Weights of a small mixture-of-experts language model, trained from scratch on English Wikipedia: 9 layers, a softmax router.
Below are experts of layer 6 (counted from 0) of a mixture-of-experts language model. Rows are named router (the router's row for the expert), gate (a neuron's input weights, with its number), up (a neuron's input weights, with its number), down (a neuron's output weights, with its number) and show model dimensions 0-191. Each number is 128 + 24 x the weight over its row's rms, rounded and kept within 0 to 255. Numbers have three digits each.
Before each expert's rows: "comes after" lists some tokens at least twice as common just before its tokens as in all text; "mostly gets" lists some tokens that are sent to it at least half of the time. This comes from a sample of Wikipedia text that the model never trained on. Tokens count by the router's weight.

# expert 82
comes after: " the", " of", " in", " and", " for", " two"
mostly gets: " private", " municipal", " various", " multiple", " human", " smaller"
router:138121143124134161136195130114112171099138125180139136128138147130155123131121111173138108111133124125112122097144064128125153126104112136118106103137159142134186108121107134117149109134102155090117176118118158122124150158157167101168125095172114098102134067132123111099151142092188099128146118114126105152152164116155109107067103140150122137102161174130137129163109114082144173139115135125107157151098136136141099105110119168133129138139146138162119184138133091138115144157113144144144120199135117129151153141149138107101091143122143124109144146154159122149138144134115136141
gate0:156127141149105113155164088136102142086127159107113120153112162101164088148126145065148128146154096113117151172139137112128140115169133115078154121114144115153174122101121131152123163128124139108186102119135087106156129140126136161134079116119158123184140129146152131148125098138146076107129108116136145096126098149114131152118101147146134120150138127161135160153101151106138133111143114148145125122142144129146149102127097187167132161107100131142177135129154107169164145132106117105159098162117165122156126118121156109122118146173071164105159135148140143153130108097176108139
up0:107106106154174131153130159126106105125162145093147156141100115181095141112094131144138091111111195125110069106125104137132124086138121113153125105146133159113115137159118155117127148159109127117143144079145148107115130106121151113135120141110103148054107120116114139133110112153097161138125097163118084151130135145104134110113122142145140159091161108083118135118111121127115157116121154114093170132111142094106149123113145134141141125171154075138094139151102148126140112143134102068100177150153126139115108137154154135074139149165152105136155123140137097097096157096102135087
down0:106119116127118160084136154143166174082083107132119076146157126104137131129110132112142107088114119128115117136126102127147126160132117143128153133166081152121106092121130120138169107121147148184119116126122148116146106112127077159153054114097146122124136086102093151122105112104130104088128141167115118160162103123150135151145175093130185087129122081102127069137123118100139139152142108118153151088097153141121128168145118118129117149143117132117099137119118163134114095111098160075101128134138098116139109148124149111121089182114141135112126109092131145125147141133096166141

# expert 4
comes after: " ", " |", ":", " (", " $", " −"
mostly gets: " approximately", " $", " £"
router:152113114102115132140143112110125173183104112174112149135117140119096156144175152124058105098091136143094131087133109148096128104147095124101130098130146150142104095143118111152116149136201102159107131115141136141111095120164163115138125096173109143098132115160187095143128099157147138130090142121117153135146129156100150097125124102157140135137160116114078116137113136123140172113151131118144168142151111125122122106133145153111144150123134098165155129132093110163130095145107092149157159100133122113126156127163130154156144130143147109151150134139121199113155121145104143082
gate0:103106128163133159135127130120131116131110138137200087125118054144109130142097103115096119148094124151119138127165115144130103176157131101118151157170134130115119155184134103158157105098154115120143099116127089111138115090118133111157135146142129121151169135135169112145133132180131098161122141114112118106081131138100135145104144118129176105149147121158101090120124123175085138167140124114168150136107125156106138138134101152125154143122151106144130110075166123129151131184112159170122105164156164105128118149115147100092116126138128139127108117115196115153165125125155142143
up0:126156115123101116179113140133138198198156130197169166139113163122134146134105110156151115076121153123130123137080121140129119147151086137091140143117110130100126107090095198169109127153106145127123138111129130129146132118128096101120101102150157104122126114148087140123119128118116112125108141137119102146157150089131132105127142126077143119096130137116138151115112161126159117143110103143119111109150117142086100126121115077147118132107117171099135166164125130127121138085137086120075157104128137134063150133114143146098152109142144141130140077138118121113083112114108107115
down0:153109159122102135124094172154138126108176084131155125139109167112158128124097146097134143112086149115125129095114118137124146091130125068135094114157139167158136085152141132128143115176147093162120138090130079109105129136130121129088130112143151097175147136093132119094090137124131112124130125169127148129106123148163123146139123097073132118133143108088129138115144047127134111134106140143098118125099128159106149120077139108147141142129156135123095122116095122160153102149111104095136114118114102095105125107125113146110157097109125159103098110047166135128140107146113168127

# expert 69
comes after: " the", " his", "'s", " of", " her", " their"
mostly gets: " his", " previous", " her", " His", " fourth", " fifth"
router:110103126105138159119108124148158099090119097106109166113092133174158152163123118086140109162158126172132120149114074083119139141144125111128120118105141142127157158100119130096147149189168120137116145162133122090098163104168176094150131161178085126127128107154082155157152157142125107104176137146129118159132131116172142139108133137126107111127133145157137174134145124124110121135100152135156125140118139106161172089149148094145126123120139130159085119121134096156098154132140138119170156167099104123117127142101145113161121135160083165154152128158160139112118141107142101132
gate0:138137117125119117131138099119129139169158134103132135125102150130127108155124097150139132100097147163134121091144131156147157130146051154165136097133137117125136140158123141082140170152148116105106153084141128112112120096158125113153112117143127124159130107140119060131144158106120122097138096140154104087112173131156125158092124110129131150123144111094139114101160142173133075104170145115112150116122118109112118167105134121107167106146121051137153156136096121118166121182143111155114131137131119154161163111117128128103136161201107148102131134097082099145152138139101137100
up0:077122124144128070144154139111104158138167109129153100118125122111186154133111122085134138123141143107119127110081154103148147084120103127123137107086162143123150107097146110090143072159166142159118135122136146128146141130176082131109143138117145158141148176122083135133095141077090159117106118131140126130186173158086131127122195100133126155114127161119165150131154149081152106158130098100151116136139103146138125110126103146135105181143155120132124138124119117117133118106138152091138093119117096153137098088130115115126143129142156115155103153146127158161141122121167130117
down0:121112131151143125148114103105139105133168119130144132130161099101139145109123117144105151146100145139121102115097119105086140155110155139122143108177142124118105088101138068121149133120141123169183112158137091139140086130123106132139122131172120152138114139165124164196105148118096155119201137105175115112109165126118112129114150117121146166177127168168118112117042154147108150130154157099123131131106133105093152167130116158148101100110147146081133128131118100121112115137164158152132120128122128161142134136105139124118141116136118138096091145114137196111128102154135125111

# expert 7
comes after: "\n", " |\n", ")\n", ".\n", "\n\n", "==\n"
mostly gets: "=", " titled", "featuring", " renamed", " called"
router:099107084121168132110093090130133104092115130147082121098104157121169101129132107078131108139159152133131137190118134115132127129108119111176150132141125102092095135129145104112173113126126124156126141088091119134159113122139131146125135134120137128140126130099127137106130170134174086113116132143130163119152108157133101138078087128119130130118165156130142167117146124164136106098136122090137134097084171163109120158088120159137135150143104113091129129169120099163119141095122102127126059141166140131149083101095190141144133133099126113107088146110156138135176141138122147095
gate0:130097115150076117161123092133101117127192181109118091154108156070127093124157133102087108126120155088147121114081072106136116134162135109157155161111091138131113136101205132098119137172148180137134113110142135119157127131124132110125129102185165088124125134105066130116145116142116118125118154158093150136121169117126124139145154107132148145148144114116113102095147129119117139123139120097088147143092125134094123141126107149121145118140167116122089141126116136122122110125155144107127132113100118128135132117160134094127107111120173077098109120101120171153160118119156088129
up0:148148117089099147147165138141096136100105142179145129113117149135154073125108114124128094120119083158167105096110149146112123122130121112098106099138158144129140131142113104149139088128129138115108165168133130114136149126084113161124096161136108150159132138113132130119145124115155177120097122159129154168140125109138102130118113198070145104110122148152097149112135129143138123154120099136108109135112147143110132063126090128092157170127106150110134113144132105145094154122145179114162121143124098126104144102170085119113118109110095113152124072172087076123094134124105162103
down0:126143127112116145113129135138105117125127123106132109107130136113167109129105148158128097095168116120177165153109100139165093132151139070143109084126140086167108115150166111163142114141146114151167116140140187150044152111104134120152096105118143126127119110140135110162140091121116129181158114148126146135146092137104140122153084137069146123082091143150122143108134165125113108146146114117150126097133136166148150121105118118152104122105111093102162105157130105159115126117139151111183091137138131116117114088171160129123123180118105119172142143144076112146137116108121122125

# expert 81
comes after: ")", "0", " |\n", "%", "4", "3"
mostly gets: " |", ");", ";", ".;"
router:109119135107112117145088092141110133087124111140090128143123124102143121089152160104126121138101171121107129152154151122091115148117155109122110142107132103120117143146123145114118125186094144108154196139143100141169124152111216175086144095105147145099159108137134133127122145131150119093161102114134142113118097149118104128111125157089130143121083122101092139157125109128153150121095129098129142117106111109118146140086099116100120112122104097106130111125134123122122128122136101145086153157132160134144101074061154173148128117128147166107133139106141119124189128125131189100
gate0:147141131097123088128127164151142134180139127124132077120134159095138079185113137135175169135089135126115101104136106099151140117164103131124164113124154093154114104114145106128147156128144124179133142155174112115147108135155122109128120134125110131126137111128152083142170133112129112118079126111098104134146120129129133146123118129115163119151159124123148132121183108132124117114102158162153131102115119118111106123120110145113158145128077117174103150140089159149113123117117153177148165092150129168094137134165116178114181145120129189164147122062153126132141102130156155106
up0:108121140107113119138115133154150115148138108160129095148092152111135121156096155124164129161108096152153153137141149130139149135131122124126108133105123092107125123049145078092112194164136138139147139142131142114130156105183126156182150140139149153127098136172192124143178105106123122138132135135151139149118124120127139118114134087096100150128134141119100144166166107133090111114117106088157123141136143114135108125108144152115118124133133093131130118149134169101120145166091128151152181105095140104142132162112138152127161157162119144171096162121149150137187117064114129153
down0:085076133125103107119163142145128124150127138113127143128124117120122126097136113108139138101116146103120122107158110141189151115094117155134126099122141170097169194129153108142116128149136103113162127138102099119153110136149161154093144125134078144111144164147122143147143165122155135140105148125119095105118122122067100148104128123078095101134104192117095096147151145105120116145126109090122143116135083092143124156131162118094125076124086110082127157161112114114132113120103102200127103112136156173078127156150145139127154131140138114150132132128136132150139135139137066130

# expert 9
comes after: " a", " is", " with", " as", " of", " in"
mostly gets: " a", " this", " another", " an", " This", " entire"
router:111084121139096122100098086140141118125139125099093167123126119139109100067127109151116107130083111147123097098109188142082114142164143151090113078072099145118153141125135109105099158125102124173145104116124152168130128156144149134089131133158117151147142133115122102099102142163148141091157148109103128162127138114167110091105138151140110130150135130120103095097114151135136151155125129130161100136093132126123137107164078131097133112142138152136112170163117167136100147165107131156135101106142098091127135115144146133163126159140105129145149196127110121088154125083122128097
gate0:112137092083083153134121153140125125101154148100141112114106147126188118098146110077113090105096110109115155140122105095090103141130125163112139104154123123137190088112104124061085120131112149141133108123123134120154139116115147172117134173194112199129120127124123111090153095115113102142123134136114125155127107152122154129104128114109136117158134116112141087127113127147108120119146156120104138140146073121132086140142136119087117095143170140142125137121111143115092149128114132128137125093113158099113110078105089142095106169112092145101172134157098142102164122119154148127
up0:095126121141135120103106147164107146166140120133153114153131110103101073137130142120133136135165152142110121123110160147181127083126124104141181144103149122118101135134146146133176113164108092131137133102136175150108108140130147125144140114123115098163133119162170105142083174177143121101165118113110161101079135129137133149113152140148130127113125124137117141122141147135136125145189119105149144129137162135129092114115128151107113106134109143146129132157128147148169101129140182112105114134147104130166152166154123114140144072157142108140047115123186105144097196117133089133
down0:170113139165118094126116132141131133134100134112160164147140131116146123139148112158116092134148119113134123148123147115110129142114109161144140138139092134121122141130105099145151122113100111168132091146127135136128111122095109139179126134140093114129163146093130085140067149137104152139148132146157120131153118136064166180084112087150169093135138106103176164139153151127140108098135154156142118070144107148102080132125166144142107154123090115108158088141075132106061142155155075101144163113124148136143144112158117155132098129127106093164139113159126135116133133123101171109

# expert 57
comes after: " was", " is", " were", " he", " been", " It"
mostly gets: " been", " being", " was", " belong", " be", " considered"
router:135149145144100104093143143131155116096163122164121134147113091139154136169154114138133094105095136143102139119173108145126161155113114109143129191143120102145107145169112099160113172110140111155115122112103140141072085124145104100106118158121158084152095133117171125132125119102107166106138143121105124141105128114095153128140171128097114113114125116092123117103112161131098148116099102124176112104123135111108170107171128122116165128114130115074135104098147141162084105091102089134140168108144108129128070095114115119108178146144126104132124138150083120158119163121097113153
gate0:144076126142149141154159132145146161102123119101129122122112109121172149084103141114086133147143087133145103151114113131119149107125130063118158147106088128138096141148085128129156146106121115102119148130106142093122117107135127118110149107136129118133153140136201129138136119124146117123133179146077106163135110120147121180114105104132155127110166147093156061128119132122127121088121117159158132128088084089143093170080107134130150125130113114130155134116118151139119125069112150177140142133116132127128130154125127158088133077152130163094154105081187115119145134124144159139
up0:117098106192159134084208133167133141129135110120096111120134142112130139129125167175112127157153121117140136148154102128116137123103136117138134094124115117138130170154108108110107120130105138189155113105167149172130098173145108114127140137129095126173109139112099120165122141154140130131121136100079128185146149118170098123147143148120122158116141117102140142108141133098191141169114129141176142119165091130152097120128109162146169135157137113169092139137112115139172130115146136163150146152104147150095172110142163120140115115137145123104161130093130140096141127133161095098
down0:104087088120089102111120127167125164085154119117134105106136124158166135111148100124130161099136144110121112108133127107115105092113112173140132144111118135142104163152106096146124120105147131094147118145107117127137151151139113130050120102122101134158118190126142096162097143147191128137145149152102085136125131118108111160098084145112106106134164128132167143146095146142129085093122070110125121145131106090150126110143120109113115130119107147101148117125137135149123107152134144143138115119134099113101111139171159112173091169135107144105114081094136159088153125167141067116

# expert 49
comes after: " |", " (", ",", ":", " the", "-"
mostly gets: " K", " R", " N", " M", " B", " G"
router:118138128151185119123085168102130120192166127162072121127121138156114138117121112156070121144144110091117131110090112160147126128151100119090109146126118118128132110144166136139135134115180135149107126107085127092155146157139120131133111136119133132152070157064116153095159115148160121137138154125132112148113108162142119145111133067086146133122076128081085111108155130175130127141174121103156126123144143146161130120143121114133141119096141151130171147109128104128162126115111122110129135136153174142093123133086116140152150130168140123122155142091123135091112079158150112121
gate0:111110118157103125127101139095082110157115091160110121071098145105130130108143126058114120120142140165096103140093122128139135124104158097101123141086072090117083111075133129144165134144128114118139151127144105102141120090146119138119129119158143153113122112138126143155129116098153126143118133123126177168132140162103168135113136077094126156136135135095104146170145101148109145117110139151140114078111115089161126155083151156086109166099094102103139140167133133163151125122127110116131109144122105138104132100182157129143120104091133125155109096109137121115169099093141166136
up0:152106108111122112148123100124130138086139143144184151139165169122115121202145142159098154114117100115140150156144121123151087130098138145127139100148139131134158149180183127112095095154135118166101128118134118108140154158148140114100146117123134124132132091109129127075188114140108103148140124119123112096091089096166112143132139179144146107122079104129099096121091185144127172104141108135105136181161147130107103095163083137130151098151145132107113139099141118106126148127133141102138130085147143118139120125092151152117155156157179125157127138143157128125123142160124118134
down0:113127105146096143157186141119137149134134135092181107115141123117142144158185119134122133095133139113146103148146127139082117141073106146144110111110139155151144128150120119123130129088108137140108117160108137111166118107129167122135180099130160088085108099119125089140133115161105135142135154149121125146075140075150123147139081148130201134150112140135121114117117085126098146074134159131095104146089110143083133160063091138114112122115142092119117136137141093086135140135114157117139131124139124104161103083121140180119138123150095116131113135099129109143183125137116142136

# expert 17
comes after: " \"", " the", ".\n\n", " =\n\n", "\n\n", " of"
mostly gets: " Ex", " tw", "Ex", "Wh", " aut", " ant"
router:142126113141120150137173103119116141130104109137155135103128143108155090145148125137077092153132123065120134084091136129141126103196083118163113126130100088108132115103147088142131128139177123111123134124137086084124138131146116115146154114149143124157116112149082179131101115136141143132106107154139148140151134152081128141076108136116137131136111184099111126107179116134150086110173152121130083132147137155103054138096141140139145140126096112102149153106139104129187105120140167100108115137128163142120111161086129153132127142145128122107146110109140109090137128091129144155
gate0:169090121146092174142149139131155104142144158110131107124148112154162100173149143152143096128145145139124155135146132150109159141133086061152093156124126117117137135166151090140127109127092090144140153112181128138097140091078103162094166139146149119134122135113179132120081094135134118107131161158116129118129148151100169132126118122109149125118139096140128127132148110119164127087150130127107103180133174138123104096137142138146132170095145153138155099061113157145146158115133110121099112127114124136147112091128155138087163113112131113124103085109125092103161119169105121154
up0:130147124134153136130139137098170132107118099101171117149107123150117135136142156128147160097070089135157117089133105106146149124114147141096129136110150129113099074135155108124131158092133122085095123133139122125142119165114142103134126190139134094143112145119126103115140135102118120131188086108131145115134118107146123134092137108151136113128092155135135107168136109138127154160076170143143073173125120150173191074124099140130155108161090156117128154145098158143149128160100138143120122096122121155103132109104122140126185118175131138111103139099137160191155131111136141114
down0:153169110140153139139170139170101148135100168189089163092143139115135141125125132138098118158157132151152147119047097146133107117120141125127156123093148116132107143127158138088157137183127141162106098136092118113170104149135142135147084150128131152127114107135104128149124163118100158130116117150128135118163109117124158139144138110153139174121131138077131163138134109185129126146139118121102127133111145118105143151134108151134151165122078101121105122180113109138138140144103062133127168133129159129141109087144100123115122146104050122135164127146125147154123128171105149124

# expert 16
comes after: " |\n", ")", "0", "\n", "%", "4"
mostly gets: "|---|---|---|---|---|---|\n", "|", "|---|---|---|---|---|\n", "|---|---|---|\n", "|---|---|---|---|\n", "|---|---|---|---|---|---|---|\n"
router:111132096100106111130114128108157124108119115142086128106133079128134106138122120170136155129144150159151131116155183151073088137155116121130134141111121177107096135089121177154161154163113100149133128126160167141119130157124113167111100128124106118127047122121141121145125099154110160146110132140152114105135105074141118103141114133126119125096097120151175147118101148110127128110099120158162129143084126138163166079153181115112115102176122120115126088109147147129103115186136102143122107133134107131114108133127098104119103099131150139103074130102096105135085111118113096101
gate0:146131137167168150110125151121119144108168183127115106109134111113133119069162140100146122115173141166147169127112128120110160131177102127134113138148146105112099084102119064135164173123125132153140129121162130176123144159097127149130118165153160086141134157097126156103144135101117100139108109173082127149123111114156120126148127098083125135104131142114118125174110103165101119154106155143129126110121131177138148166126117120118092114144119135147146112116161148100151123115098126166130128151142052108163089122152153114146133119099133099078119142092158133157149120140124120120
up0:146138157082119127147108128084152136145118155119139155090103136147153094130069140147138131151108137102096100109167151098113136119138121114153134101131143106119165090132130125137126117165121128075143116145118123134122154130105133096144103134076059143144100141162107146114163142119133180068123132134145165106111116084156105118090123144129145091109132082155142141099135139121135129116124154116161075135146122138075124141131083115117164116130124140072123112104117126133123123102130095112122197114106158160106117132103107163118172120115077147167116110127157127106159112107149122128
down0:111113119116134185136155166129169132108111141094198171102119157140132167128157146168126146131152123122126077123091151113129097117111136144113139144106148124118115107135102137116117176116139147131115157155122151137137138100147085154125087087082151112101136097099138140131138096129102083173131150134134118166121088140111122136114142162133201159113136132111146105152130165127132122148114123130129157122136129125144149196151133123131097110135114133170139180121125103098144108144101122131128100113140124086140156177127092160153176128154096124138113140172147117141128079120117085127

# expert 74
comes after: " and", " of", " the", " for", "'s", "ic"
mostly gets: " health", " art", " social", " economic", " psych", " medical"
router:123128109149138177154179141123103121084120141111155156162200148113148074099126167129151118128147120123110146128124076112143115147090127120127157131113151109128173111123090140129146113126138108096188142134145122121120115106127101130134158139176124085127139081124158122131146100106158130129152128167140120137138141130118125132111133131098125116161159193147140139157125113122127097120107170145138166169139104111120066122092144158132107152119164129184117123146109107108154138103101130112134105139107119157143140147133134123071107132111134156132146087149090135176105132164176146155
gate0:150136106106143113125110139078122142120150166156060131141154104138095141118128152154139063132168183152169131141150052121057105167171127144066131106141103134094093124127144110102124150182147106089162117103117120155123154161103149137143118139127125157082139109131145113136146137140137126147112149115165103120093141140091161100097126131147125136111102127121136163156106153131137150161130190128102132136165143121130163130079137137129116122138140159149129115175123138165139161132093110127129104132111122124118116131149107152109114160142142150137142139131136152117116126117143147099
up0:110110119136122129138158159133110124094138122136125158142113113140113092123115156118146146135112122102167188076124143180145164167121121099098104110108088136154088140080127161096104141118135142104137143153125124144092167112072169119132125117157106196150167118152167066101070175090132158077159125118162121111142089112144100147095115089137135138105123130114105158101139122098129135162145159134142097139125120144157129127126127137113184124114135095141152159128115135127138103172116117109136119130119139106127116122160133169129113152120119133133122119133118119149121099117093114178
down0:124128115142144133121146122106162127102158113126166154180140126109097087099089167116123161147141150136118117120153132078150150139149119137165136099131074147156087138088157114133120112111135137122119132129150144142144134136114085142139174158121143106146099151097099088137135163096103150082127147124145103102109118096102116128119127110100121122142075125129146102143107160113169115171152166130178118115119161143132107182103173127151141153116163107126137116177128120150090129117146089138127144146213107124085112158121104176132130133106126131154166147142114144145148147137143108149

# expert 21
comes after: " the", " a", " in", " of", ":", " an"
mostly gets: " English", " French", " Russian", " German", "American", " Spanish"
router:143112148097118129122117179163125110131134145134130116134115145145151099100161144156156099146100173117094094122104149163126104158145122128126075170118121146141167153107082155076113151104141139082137107172135110143083122134097111134125135126183081124115130100178085097117090111127129138131097142148167096145119149102153128117126087138157130173133164137150113109135132095078077121104124134137150101136128100146085101147096128127141129109099099125143152141146114123130114110151142119132089130119117158124135133138149171103130105111163125135093169154143130096148146153185103114145
gate0:121153126158153101103141172141110107117108159120147116141156122137125157145137115158098111112088142045153123091080115116108110153117117100120138162087146138134171120159120117138111167149160123135168117154125142168136131144154182129161141122144129159098132108117157097088152101157108155102087174159123145143116124126113115123098076119124152147140127168117096113113101127090104112159124116162134153114140147113156100135115109135131154099110118116123144124147126104152080107104171129194101114126156146145103154084157131130157142102131122097155135127118157129167145136153080117123
up0:155101132133131127132111138142140103151108100141144139166101080122102132099115153148129140139170086201137138147135146134156124107086141113106121075137131109137117119131138090166104115165109107106097161113089136166127108157116068114154126123122124143146145153135082144138136123121142139127152083093171132140112128138138115136154135134115142132135157137171131134110121134164146134143146191081123123151138153148044188100122133100173129109160134138137129116096160139095186151144099146076090121162132117149121139142122132138111142122144105128121104153119141107145131101148131172133
down0:140109113131113117095127123129157154151134147124180077147086139131118094104102134111089071154127097090132104105132139129127124147141143155108133095188118156105137136098137120136137113144171117077129095084086151139155132125114151176101103140145128092130099099144137127161125077126133148135120170083112152140167148158132124148132111105101092154112140107178116111141128120071145115125129136137126115142129109119102141163130111161167129139170132148150172148124164139114098102141113156152119185121117181187168119127143143146148155145084117145112123145106119146122138112127124135114

# expert 12
comes after: ".", ",", " The", " where", " that", " when"
mostly gets: " she", " he", "It", " It", "She", " who"
router:129113146090104119098155123150156132135145121177137122147067106111126123129141105133138084107143130094134099109148147117081121103142133140144144154119121084088134125125145104133052145112171167168161101130115155144113116122164127141149087118112154095111126171133130119158156110100118184132166123137069160119115166118139142119157156147142106123149136085131125157090141153117131184149122106140104130117122148104157178116132146105162147102151130138148136127107120100177145162123166090122113140138179124116119130096150146089168136167123094141129109134135121102108156158140134125138
gate0:180144126118146078205127127155115138118145100126196134120099132134092110147141141111113137095115156100146148101082129126095105116163154099117132106099094123096115138160102130163093105138123167157117150123132146157109131108109132155101095120133141133154147115171132163139139142104111103178097147137089152139130124133127132129088153156144159150129154141132118167131115115143138127151161134110169161089119186139109141108158125122127104142108104159113137154140091093153138102088150112096104074123135110115105117152140112122139105135104094120099108157136079112129153180112113147144
up0:164097081177189118137139155160124133192112149142162098115140143127111113082150117127111136137080102105135128122165147103143127135127151090150129107110113142108099107100102127097099140110147133105138149120141068129140113143127105138104119182120100149132103179110103153125129132099129140066144093118148098113126115152137095112108114158119145149103125099139160167105108125154131124107109084128143133116127106090162122105161137116172140165130137133131146112106103112101131096147166143129115082092123113108116130107084111132116072118134097136108135115122111154145140182116126128075
down0:140119121091138068114124102093149134171112150133122157112121121117138114131134137137138157103175194135098131122108133155155110114170116118163125100121162127072131137149113125133108120098143130114115127129150157123121168119158114146157147153146123146148156203182111144122165134109143115145070192125129172118115137138088129116151157137112140109133157200146136144135118105102096149114104152134120143095115096156093112101136136175085107090150148160147135050139142117137144125108142131121100143116117122157126089115148104130129120125136110124118109125127142148101144111119103124164

# expert 6
comes after: " (", ".\n\n", " \"", ".", "\n\n", "-"
mostly gets: "De", "Un", "-d", "Des", " per", " Und"
router:169137136140111145135133125142133139104134119137113102128114123119169129088161114182099119183150078161128105124134136063101138113155104142100105112154122113119096134111145121151113135120154127143071141128114120153155119112125123119109128109143101111134094115119100144146122127141128151099111113142136152089140163148090150134133130151166125095169129127146142110162148113157160129141142173120091057185172121185153084112141102133109153122152145112096139141115158165140127132106136140108119136091085139172102104104152092173131141166146085140136126137128188102124112140113114129103
gate1:150123137120145162146123111088130111105104143165113159134103106107159090116132122114137140120110089129154144164167144110118091128122113157138101128117125099073174110135130136096136148139146102136149188139152073180167139098118104162109121157126137141145110116076114125145133110113203152118129110120151146113133120093118181155114080134148129122135123130112132121159177139158124094144180168126135120150127133120164157166090114132144161114133131127142129127129127116137101096147153116109173121113104154158111092114104122114152157178122151114116131116110167115160121187141163125136
up1:101113110164130109129133142112122119139132129144143120134143142160131132112123093154116151125080140141080151103124125144152134149130121134117154132169152140154133145174101119100153096154147105086171147094142133120126091178113141164106122096113145074137134095130129141092114104168085133118132146106137140116147125121111123093183121127098135107087111166118101161120110083128147150135121092123116122118141135157119164099138142095138092083118138129129115180137089081136134096114133141099141123127129090175091176112108149144131192103174117143134118105182102147130155081142158110144
down1:150170113150124137172133111145141131132170180103109123137134155138106108110150102100130106145123107153098147079127083149154140085124105100122134087093123135116109071126127095151143162118080116172121110108095134123100145143140140117175180127153162119131126108112142186181126104136117158142137107104138144098138112147119071120131118124132156117146084116106109124139101113055149161137141152158118108120108073117166093125103108145134091132131101151136131151131124160121133118115120120124109105115130155131134126192121145151127129146131138138101118134127135148166085134180108104145

# expert 31
comes after: ",", " and", " well", ")", " as", "s"
mostly gets: " or", " and", " but", " while", " well", " although"
router:099116163140129132132146111152097122119132171130121099139119094117178121163126117143114122154139135137106075088096133162110126110122146099136126078129137094108125068110135116142102155115119120154150139116100142158103128106091097172127107084154124105170144161100170153145105125128138170152133093100136105078128112093096109111146144148072089135112134113161105136099136148119095138141125105119144143101161123160178178121110121073158138091126147105134134109102152105111144095152123130116143123133157123128094149121164090120154118135113127162118141154136147116090118164124129088078
gate0:115118130098186089125108086152149131088133162139138095162168113098122143119141145119105130125093156096141088158072137118133124103145119123133130130101104104066164120127144093099148137178124095106134118116149110126131098146097153149098106124124155120117130149120132137087128184093138092171160159153127160151088111116081165139128143089132113149140138116108089115133174116145093152072156108153158103139125107148177119119117097127191112132119133119110126111126124137147136110090147090142139153152131131176119101126115146143118134143097098161124156135120132110140123132109145139160
up0:103097100118134162100128114063103152134151136146150148104088133125141114104165144113096140138137126110170122101122134119091157110130139146152101143125134157140135106124189159102116155119086109161127123126128133160090138139108124143125107133121145111118106119158155120163141146166150140104132144143124144110092152123084096103160136127109150131102115121119139158101136128127157098073168103157144147093101187142069140112150117134161158098106110160111137127146115131128126162072171135140135142151131093108155123188144130079119105089147163137163112127155157126134123149101172091124
down0:164168118152125106174124153119149112153094089108182142119200102130100131104086134162154107128124143162149101141108130137158126113088143122136127130134172091144133135137142126151158123093169140106106123126139129127134118135097119119123162101182091150170094118104101119142110167154118098129123179138116120145127120161098128124132136064119145164146139121126137122119116158167104124125155134183143142168150084130120089159133101166134114128108135102119136135150115154123100113161101139106104108143108170120135106096109110149118161156125198124127111136114123158148122143125101137179

# expert 67
comes after: "-", " •", "\n", " was", "″W", " also"
mostly gets: " Coordinates", " served", " Website", " Genus", " Genre", " Clade"
router:141123143138152123119166123106155151131155120071085149140090131137136139135109133088150175102081124131129140110122150138149123113100098108091110126111150145100121153156137125142098099115135166095134124152088142157099110120156073108146147117131128082140135100133134125138153116142119152122121124138115084153120189133089125105147114081151119087123122105130141152129109119159140181132120117129113169159079156115116113140119125095140115126160124109086087093129127175131134102122106127149159152121162077103138149144136111110143163106153101112114126136134121182143153128176132114046
gate0:124166147156155126099164111105126105104172162134065143143151137088129079174130115095171102142149104137180133144131166138152118135100133109130133100144153116175175116121111137111151140116055140175134085144115124139111088109117099095109138108158168152129120155107123114109135116126089127141157124151155128139113127130129130127158138111097202103144136116137130131156119152089157134141128110147115129114122118141113134137144124107101127128117151114120106136106099155099134127159128098112115191137131117176127110160172129091101138126112134140111139187181146128120160100132147145140
up0:125107082108117087128093152142120139147133112077191114134146125174118142040171154145072177151145176110101136122086085149127118121141132154106096089137112123104112144156140080105126113122175093113125120116185170135139157126131128136131130178123120111152103130151107132136159150133131157109122125100102125111124130131131121141101164122127104154124091161129125116118144113152135132127134128147129112118117149108160131115106078141142140121134103144138148121137155105123145084070117170130113080117147109088143148080126125136105134109109119135146104102110133148135072117108122124127
down0:148162121119105097139108132153114099131149117151121158096108147132129135127113144122128089114184094081068112193132099101110145127144100145103128123097094141123178126143095113126190114128128100115150137113120160116130143152094138164156123131122128154134172144133162155134095130148121139135118101092106094106145143052136131150112137122112155135128120105102134113113168127162165105166135143112136142143161152129148169106095081061133098137136122146133121126132159122146104121154113108141145113129137150096131139135158090125110109118129139192122160118129127159103163150095173140147